config = dict(
    num_hidden_layers=9,
    n_experts=96,
    d_expert=48,
    d_shared_expert=0,
    hidden_act='reglu',
    moe_layers=[2, 3, 4, 5, 6, 7, 8],
    balance_loss=0.000152,
    norm='layernorm',
    norm_eps=1e-06,
    tie_word_embeddings=False,
    learning_rate=0.00485,
    beta1=0.95,
    batch_tokens=65536,
    train_tokens=299500000,
    max_steps=4571,
)
Below are experts of layer 2 (counted from 0) of a mixture-of-experts language model. Rows are named down (a neuron's output weights, with its number) and show model dimensions 0-255. Each number is 128 + 32 x the weight over its row's rms, rounded and kept within 0 to 255.
Before each expert's rows: "comes before" lists some tokens at least twice as common just after its tokens as in all text. This comes from a sample of Wikipedia text that the model never trained on. Tokens count by the router's weight.

# expert 32
comes before: "\n", "-", "|", "The", "In", "2."
down0 [113 137 137 127 144 129 105  72  97 135 116 131 130 119  93 160 147 121 123  68 164 128  96 131  94  60  74 118  93 120 126 167 212 111 112 140 151 119  68 156 145 178 186  73  76 108 141 119 121 125  98 166 104 153 197 176 104  77 144 120 160 184 106 107 136 167 180 114 117  91 141  92  82  92 154  93 134  41 206 124 104 140 138  89 132 102 137 153 144 108 122 144 129 162 182 154 125  96 116  71 146  61 152 128 120 115 205 168 139 195 104 173 138 177  98 171 128 147 145 140 117 113 124 164 110 136 107 135  97 121 143 116  70 132 177 200 111  69 143 145 134 198 115 103 152 146  90 111 136 131  53 177 175 134 104  52 155  92 162 113 127 134 146 106 111 140  95 103 108 146 148  60 129 163 111 140 116 113 132 143 122 176 164 142 162 141 121 119 109 137 139 128 227 174 118 155 136 169 123 114 137 163 142 122 169 102  84 141 157 166 140 151 134  90 145 161 137 131 111 138  96 104 165 144  58 156 118 113 117 159 131 180 143 175 139  97 147 127 126 119 151 150 164 118 174  60 132 174 178 120  95 112 123 149 113 101]

# expert 69
comes before: " the", " as", " to", " in", " a", " with"
down0 [ 61 142 119 178 121 134 131 176 173 124 186 124 107 148 172 101 148 106 140 115 161 166 105 122 111  77 130 124 137 127 121 112 192 176 140 130  95  78 137 155 132  98 118 159 110 175 178 102 157  86 159 125  68 146  91 172 111 131  86  95  84 147 151  80 196 183 122 108 151 141 118 109  72 135 101 141 118 127 169 167 165 148 152 106 147  90 108 122  87  99 171 116 146 139 143  96 143  75 129 188 184  95 122 156 172 182 131 154 153 155 125 121 102 200 144 104 141 131 154 114 156 146 125  86 145 163 155 164 131 113 148 150 108 136  87 106 158 176 135  97 101 115 120 179 179 200  76  41 173 108 112 155 127 143 179  57 132  79 144 147 105 106 155  56 185 119 101 123  68 181 135 108 161 148 140 182  75 129  60 120 145 101 125 141  87 146 175 113 160 161  93 100 124  95 122 112 156 164 115 139 155 138 173 149 132  65  90 103  93 165 149 100 191 146 109 137 136 147 145 111 113 169 122 126 154 124 147 139  97 166 149 162 160 118 152 145 146 109 198 101 203  92  86 140 107 129 108  80 105 148 121 112 115  82 133 108]

# expert 92
comes before: " and", " which", " but", " he", " who", " including"
down0 [181 114 100 137 155 164 141 104  85 148 188 171 147 111 112 162 163  68 163 115  88  93  52 131  98 120 107 102 108 129 150 115  82 119 157 176 129 130 112 110 193 131 123 122  76 110 125 152 142 186 145 112  94 104 150  92 168 135 138 119  91  79 124 117 115 154  97 147 127 147 106 142 150 126 126 120 135 208  65 110 106 124 193 142 128 232 105  73 144 175 114 130 145 182 135 125 117  79  88  73 136  78 116 161  96  81 150 151  95 182 127  87 172 138 138 128 119 156 156 122 130 169 142 168 147 145  82 167 109 171 121 141  91 112  94 110 115 159 171 156 106 153 125 121  80 118 152 118  54 148 106 181 110 104  70 128 108  87 125 140 140 109  74 125 111  93  66 159 138 101  95 115 143 107  80 184  88  86 126 162 138 124  67 119 136 139 136  74 110 107 111 127 127 108 148 146 130  79 142 161 117 138 151  84 129  99 136 111 151 133 105 117 104  76 148 169 154 108 116 167 134 147 124 152 167 174  77 130  91 111 214 117  68  50 175 168 171 130 148  86 135  76 150 173 114 157  69 142 137 144 147  89 161 129  71 109]

# expert 58
comes before: " to", " a", " in", " not", " than", " been"
down0 [135 113 140 170 148 124 131 142 131 115 106 112 112 123 179 108 156 100  92 117 162 116 125 128 106 160 150 142 102 143 111 152 133 200 108 155 153 103 134 115  93 164 101 103  95  90 137 159 109 129 137 120 175  38  90  65  68 174 134 129 134 139 114 194 215 136 138 168 216 127 158 117 128 178  95 119 136 142 162  88 121 124  81 133  93 171  95 133 109 130  48 157 103 113 216 106  77 110 154 156 132 161 175 138 136 174 137 151 155  84 182 144 136 179 140 154 126 175 192 134 100  58 133 154  87 124 148 122 172 173 115 162 122  98 150 173 149 172  69 107 117  60 169 149  79 106 148 118 101 137 103 116 119 128 111 165 121  90 136 200 122 110 144 122 177 112 109 159 149 172 107 123  98 136  99 135  83 154  97 108 189 127 163 170 123 115 122 146 125 137 146 134 178 112 108 135  69 160 121 135 142 106  80 123 113 155 138  92  92 183 173 125 117 125 147 118 167 177 101 149 240 183 168 106 105 161  75 159 174 120 163 134 149 175 111  86 145 133 155 176 109 157 158 145 129 108 143 109 142 113 133 134 119 154 165 118]

# expert 76
comes before: " of", " in", " and", ".", "s.", "s,"
down0 [147 139 168 141 140 138 120 126 157  89 118  97 138 152  97 128  98 148 198 118 214 129 106 120 166 146 133 192  78  72 121 133  68 142 130 143 160  87 107  96 153 157  95  41 171 184 175 163 191 161 119 218  39  57 151 138  88 100 140 184 165 173  91 203 110 134 105 149 113 150 143 139 114 150 114  82 157 126 132 128 142 118 145  82 172 107 127 121 136 140 155  80  80 157 102 135 136  56 133 112 149 132 157  65 172 145 140 100 158 145  85 147 109 155 117 102 123 146 152 146 140 109 132 137 125 139 122 118 141 145 144 107 119 129 149 161  78  97 125 130  76 100 143  57 136 110 168 139 127 170 116 109 172 178 134 102 144 113 158 169 134 131 138  69 114 145  84 137 159 140 108  85 131 122 119 153 123  42 155 170 111 114  96 172 137 153 170 147 107 131 121  72 129 132 124 147 139  79 140 114 154 133 149 101 179 188  86 139 140 162 137 172 141 130 133 112 195  87 142 102 140 116  99 128  97 102 132 131 108 141  89 169 168  81 147 182 134 126  84 120 127 142 156 112  38 144  98 114 201 180 137  92 114 102 115 151]

# expert 16
comes before: " of", " in", " and", ".", ",", "s."
down1 [ 99  58 145  74 162 156 163 117 157 111 175 117 120 108 150 149 121 135 159 139 162 221 162 120 113  96 171 136  90 171 100  77 109 192 137 138 108  86 115 131 131  83 152 167 118 101 112 183 128 151 130 133 111 117 184 140  90 116  76 151  90 122 141 162 146  70 141  79 173 142 123 154 118 104 135 201 139  76 114 138 132 129 166  55 124  67  67 161 135 141  89 138 160 185 138 127 128 125  76 118 138 109 167 143 158 158  81 167 152 157  90 140 128  99 114 147 120 179 109 106 127  36 168 191 117 118  99 143 141 125 110 172 108  46 110 165 156 193  86 102 155 152  90 179 134 134 149 153  72  84 101  91 134 106 121 186 122 106 106  90 132 128  73 142  46 128 176 133  99 161 148 160 119 138 157 148 112 125 139 151 135 136 121 134 144 100 160 150 102 174 119 128 135  79 123 229 145 126 131 148 132 187 171 171 143 149 152  88  83 109 196 144 150 112  82 117 161 150 137 146  86  90 105  99  88 132 130  99 123 138 184 182 122 130  99 104 159 151 103 133 146 116 129 171 132 101 130 136 103  90 127 134 144 158 141 152]

# expert 10
comes before: "-", "\n", "|", " -", " VfL", "19"
down0 [ 68 122 117 131 132 134  65 105  51  78  91 166  75  81 112  88 111  87  67 124  99  99 125  97 144 113 119 143 158  98  86 143 133  89 155 167 138  95 101 129 116 147 130 164 127 181 132  64 101 116  97 112 122 105 114 116 148  96 145 128 114 171 119 138 123 119  99  94 130 122 196  86 146  91  92 142  82 184 144 132 160 127  98 144 126 159  98  92 168 108 166 153  76 116 163 171 125 193 109 103  62  92 179 102 128 150 145 136  78 103 128  89 133 149 103 111 119 119  83 151 113 134 118 131 101 127 146 111 168 143 131 153 149 104 139 175  62  86 134  74  74 140  85  93 133 111 152 106 130 130 124 152 106 114 102 137 165 147 140  85 108 136 132 199 180 117 125 109 164  47  75 111  86 114 167  85 160 121 130 110 120 190 156  95 172 170 138 115 132 161 166 127 238 172 102 112 103 147 112 111 150 144 129 130 132 119 148 127 131  86 124 102 143 143 155  97 112 155 114 155  73 195 120 127 150 133 112 156  94 153  75  64  70  91 101 100 120  90 109 162 105 181  71 120 144 134 161 109  39 189 140 126  68 136 100 145]

# expert 2
comes before: " of", " in", " was", " for", " and", "."
down0 [153  96  96 121 134 112  90 106  80  74 136 101 132  70 139  61  62 165 123 142  67 117 127 119 100 193 109 110 179 145 148 131  99 157 119 162 157 139 154 155 178 129 144  80  70 113 113 207 197 108 199  90 149 139 116 102  82 147 113 155 123 173  72 124 130 147 113 151  98 119 122 170 130 169 148 164 125 187 205 115 137 141 129 114 119 106 190 135 150 143 128  96  73 103  86  55 122 127 147 146  82 151  87 122 101 114 157  71 142 132  85 173  95 177  93 188  92  94  89 115 147 113  94  92  97 212 106 115 126 129  94 148 156 194 109 115 124 168 148 152 103 103 105 117  70 138 105  76 171 166 190 109 136 153 120  88 125 147 147  74  87  97 145 115 161 101 144 102  99  87 141 170 122 128 117  97  96 187 108 155 101 155 110 106 142 118  83 113 160 210 174 111 113 119  90 129 153 107 120 155 144 115 131 132 107 117 142 176 157 110 111 127  95  79 102 140 175 128 167 126 171 147  94 135 104 156 129 121 158 167 132 126 126 142  90 107 165 165 136  84 170 121 117 140 145 109 106 146 117 151 121  94 139 121 197  62]

# expert 68
comes before: "==", "In", "The", "===", "|", "===="
down0 [ 93 133  92 102 102 114 160 102 167 156 168 163 140 122 193 122 169 121 108  55 164 147 165 113 142  63 125 159  90  78 127 190 149 172 109 151 114 118 144 108 112  78 101 157  78 147 191 126 128 108  87 116 122 140 149 116 157 117 119  90 131 182 153 153  84 108 165 118 217 115  98 101 133 127 167  81  81 153  86 154 125 103  92 104  32 125 143 171 112 125  88 220  96  75 138 152 105 139  96 102 156  78 122 142 105 111 132 174  99 172 115 107 160 159 100 155 146  95 143 206  86 164 100 145  57  85  88 128 106 124 157  81 103 105 172 193 142  99 145 101 106 117  88 163 143 161  97 129 173 135 132 121 102 122  81 102 101 127 133 140  91  88  60 165 120 158 118  86 133 135 111 141 123 143 113 136 111 106 124 148 176 107  95 162 139  99 121 158  82 167  63 125 107 162 102  90 109 120 171 174 129 103  99 117 101 103  76  87 162 128 143  98 120 158 112 128  96  88 112 132 101 124  86  79 120 159  80 107 101 128 143 137 105  94 119 143  94 135 112 111 181  67 103 129 154  91 158 111 150 154  86 196 115 108 161  89]

# expert 46
comes before: "=", " of", "Personal", "Population", " he", "=="
down0 [152 101 131 157  68 104 124 163  76 115 173 139 144 156 112 145 102 105 142 135  91 130 125 134 113 167 121  63 115 123 154 137 142 125 156  70 162 157 100 108 122 122 141 150 129 116 132  86 108  75 106 161 169 158 132 177 168  62 152 170 193 144 107 131 128  93 149 192 145 160  97 144 100  60 154  61  91 133 171  68 165 160  97  93  67 179 177 106  98 119 193  67 132 132 166 141 205 178 116  77  84 142  96 106 134 122  73 152 112 153 151 106 143 105 151 165 115 153 148 138 150 120 115 156  89 135  91 113 113 164 140 116 132 137 124 112 161 161 102 130 123 146 162 127 140 129 170 118  64 145 129 152 157  99  85 121 133 114 161 112 128 179 164 136  84 130  43 130 145 130  92 105  83  65 175 158 166 128 124 136 160 103 151 163 105 104  98 145 141 130 141 172  97 106 168 158 119 144 195 154 156 161 119  83  68 129 164 129  84 129 136 127 138 171 166 140  84 141 122 122  85 104 134  94 141 141 128 126 104 106 103 130  86 170 147 136 127 152 130  74  90 134 125 128  91 126  50  45  82 106 151  17  95  95 141 159]

# expert 37
comes before: "|", "-", "\n", "|---|---|---|---|", "|---|---|---|", " -"
down0 [143 158 106 161 164 154 135 115 116 172  88 100  95 169 105 139  75 119  53 190  83 108 164 110  91 142  73 143 116 163  99 168 157 115 100 142 117 128 123  79 161 121 118 158 102 135 182 155 101 202 176 189 179 119 151 110 118  85 104  93 165 184 155 154 143  85 143 199 144  90  75 124  54 134 133 148 134 146 101 113 137 130 159 102 110 181 127 121  77 136 112  97 134  91 121 192 137 152 136 126 105 104 132  56 117 119  92 137 150 162 149  89 169  98  99 141 136 160 133 181 154 172  88  75 128  68 143 124  96  79 154  83 116 160 168 126 114 130 112  94 196 161  88  70 115 122 134 128 120 104 143 159 160 124 166 139 107  94 113 166  77  67  83 118  66  91 120 130 124 128 150 160 133 128 164 145 123 143 155 155 163 204 146  88 103 121 178 150 140 147 118 157 121  90 120 171 142  82 107 142 127 140 137 200 125 108 125 138 132 200 122 107 144  89  85 110 136 118 118  82 108 144 116  87  84 157 118  79 106 205 110 148  76 152 168 144  98 106 113 139  93 155 161 101 137 136 131  70 173  80  90 166 121 165 117 107]

# expert 45
comes before: " |", " of", ".", ",", ":", " for"
down1 [146 128 179 148  90 113  98  76 190 131 177 140 118  55 135 155 123 143 130 135 109 108 127 100 134 142 155 168 113 146 166 111 149  99 148 116 131  85 173 123 178 138 132 166 108 139  90 128 115 139 116 123 101 145 139  97 129  32  69 106 130 114 119 141 144 127 156 156 127 132  90 181 134 160 119 144 139 166 124 155 140  76  79 143 145 142 154  92 109 130 127  93 114 115 159 119 136  73 136 122 103  92 161 115 116  97 164 155 140 209 104  99 105 138 142 110 124 107 116 160  83 141 122 160 100  80 173 134 149  61 193  83 107 161 157 145 121 108 169  74 143  76 103  66 122 108 144 127 121 107 158 140 158 175 147 100  68  80 121  97 170 175 125 139 183 180  87 126 152 165 122 169 156 119 130 212 138 158 143 156  91 136 153 153 141 134 136 102 188 161 109  59 173 154 121 180 190  80 233 131  95 103 126 140  79  73 102 112 179 118 111 111 166 154 159  84 163  86 175 116 123 129 103  94 100 191  95 113 124 126  73 118 122 138  73 161 135 128  87  73 116 151 186 123 116 115 140 174 192  96 135 109 114 135 155 147]

# expert 39
comes before: " of", " in", " and", " ==", " at", " on"
down0 [131  81 104  74 102 145 133 145 138 113 109  87 146  88 156 154 127 150  99 104 123 184  73 173 125  72 123 111 116 143 139 112 160 160  80 145 161  49  69  89 126 114  75 123 106 111 145 135  89 113 101 146  87 100 125  61 128  96 111 101  43 140 156  58 185 119 114 161 162 128  82  96 160 155 121 144 115 137 153  88 111 109 102 132  96 131 100 179  98 128 132 111 161 102 112  72 140 172 121  93 147 120 117 147 121  99 145  88 102 106 116  98  54 174 134 102 154 127 172 112  78 105  83 171 119 146 181 124  92 162 113 190 231  83 132 109 137 125 130  50  88 135 143 155  95 140 112 152 118 102 123 114 161 119 104 137 177  95 164 142 178 144 145 118 125 137 104 136  73 183 142 133 148 137 167 109 107 101 145 144 191 127  65 105  89 125 100 136 142 154 140 116 103 133 145 181 142  68  54 154 168 139 155  92 134 135 110 150 119 180  83 131 122 131 117 173 149 103  73 129  93 162 140  97 179 124 160 120  72 127  95 130 191 145 108  96 179 109  92  79 118  56 149 169 118 117 104 120 108 146 163  82 138 128  78 144]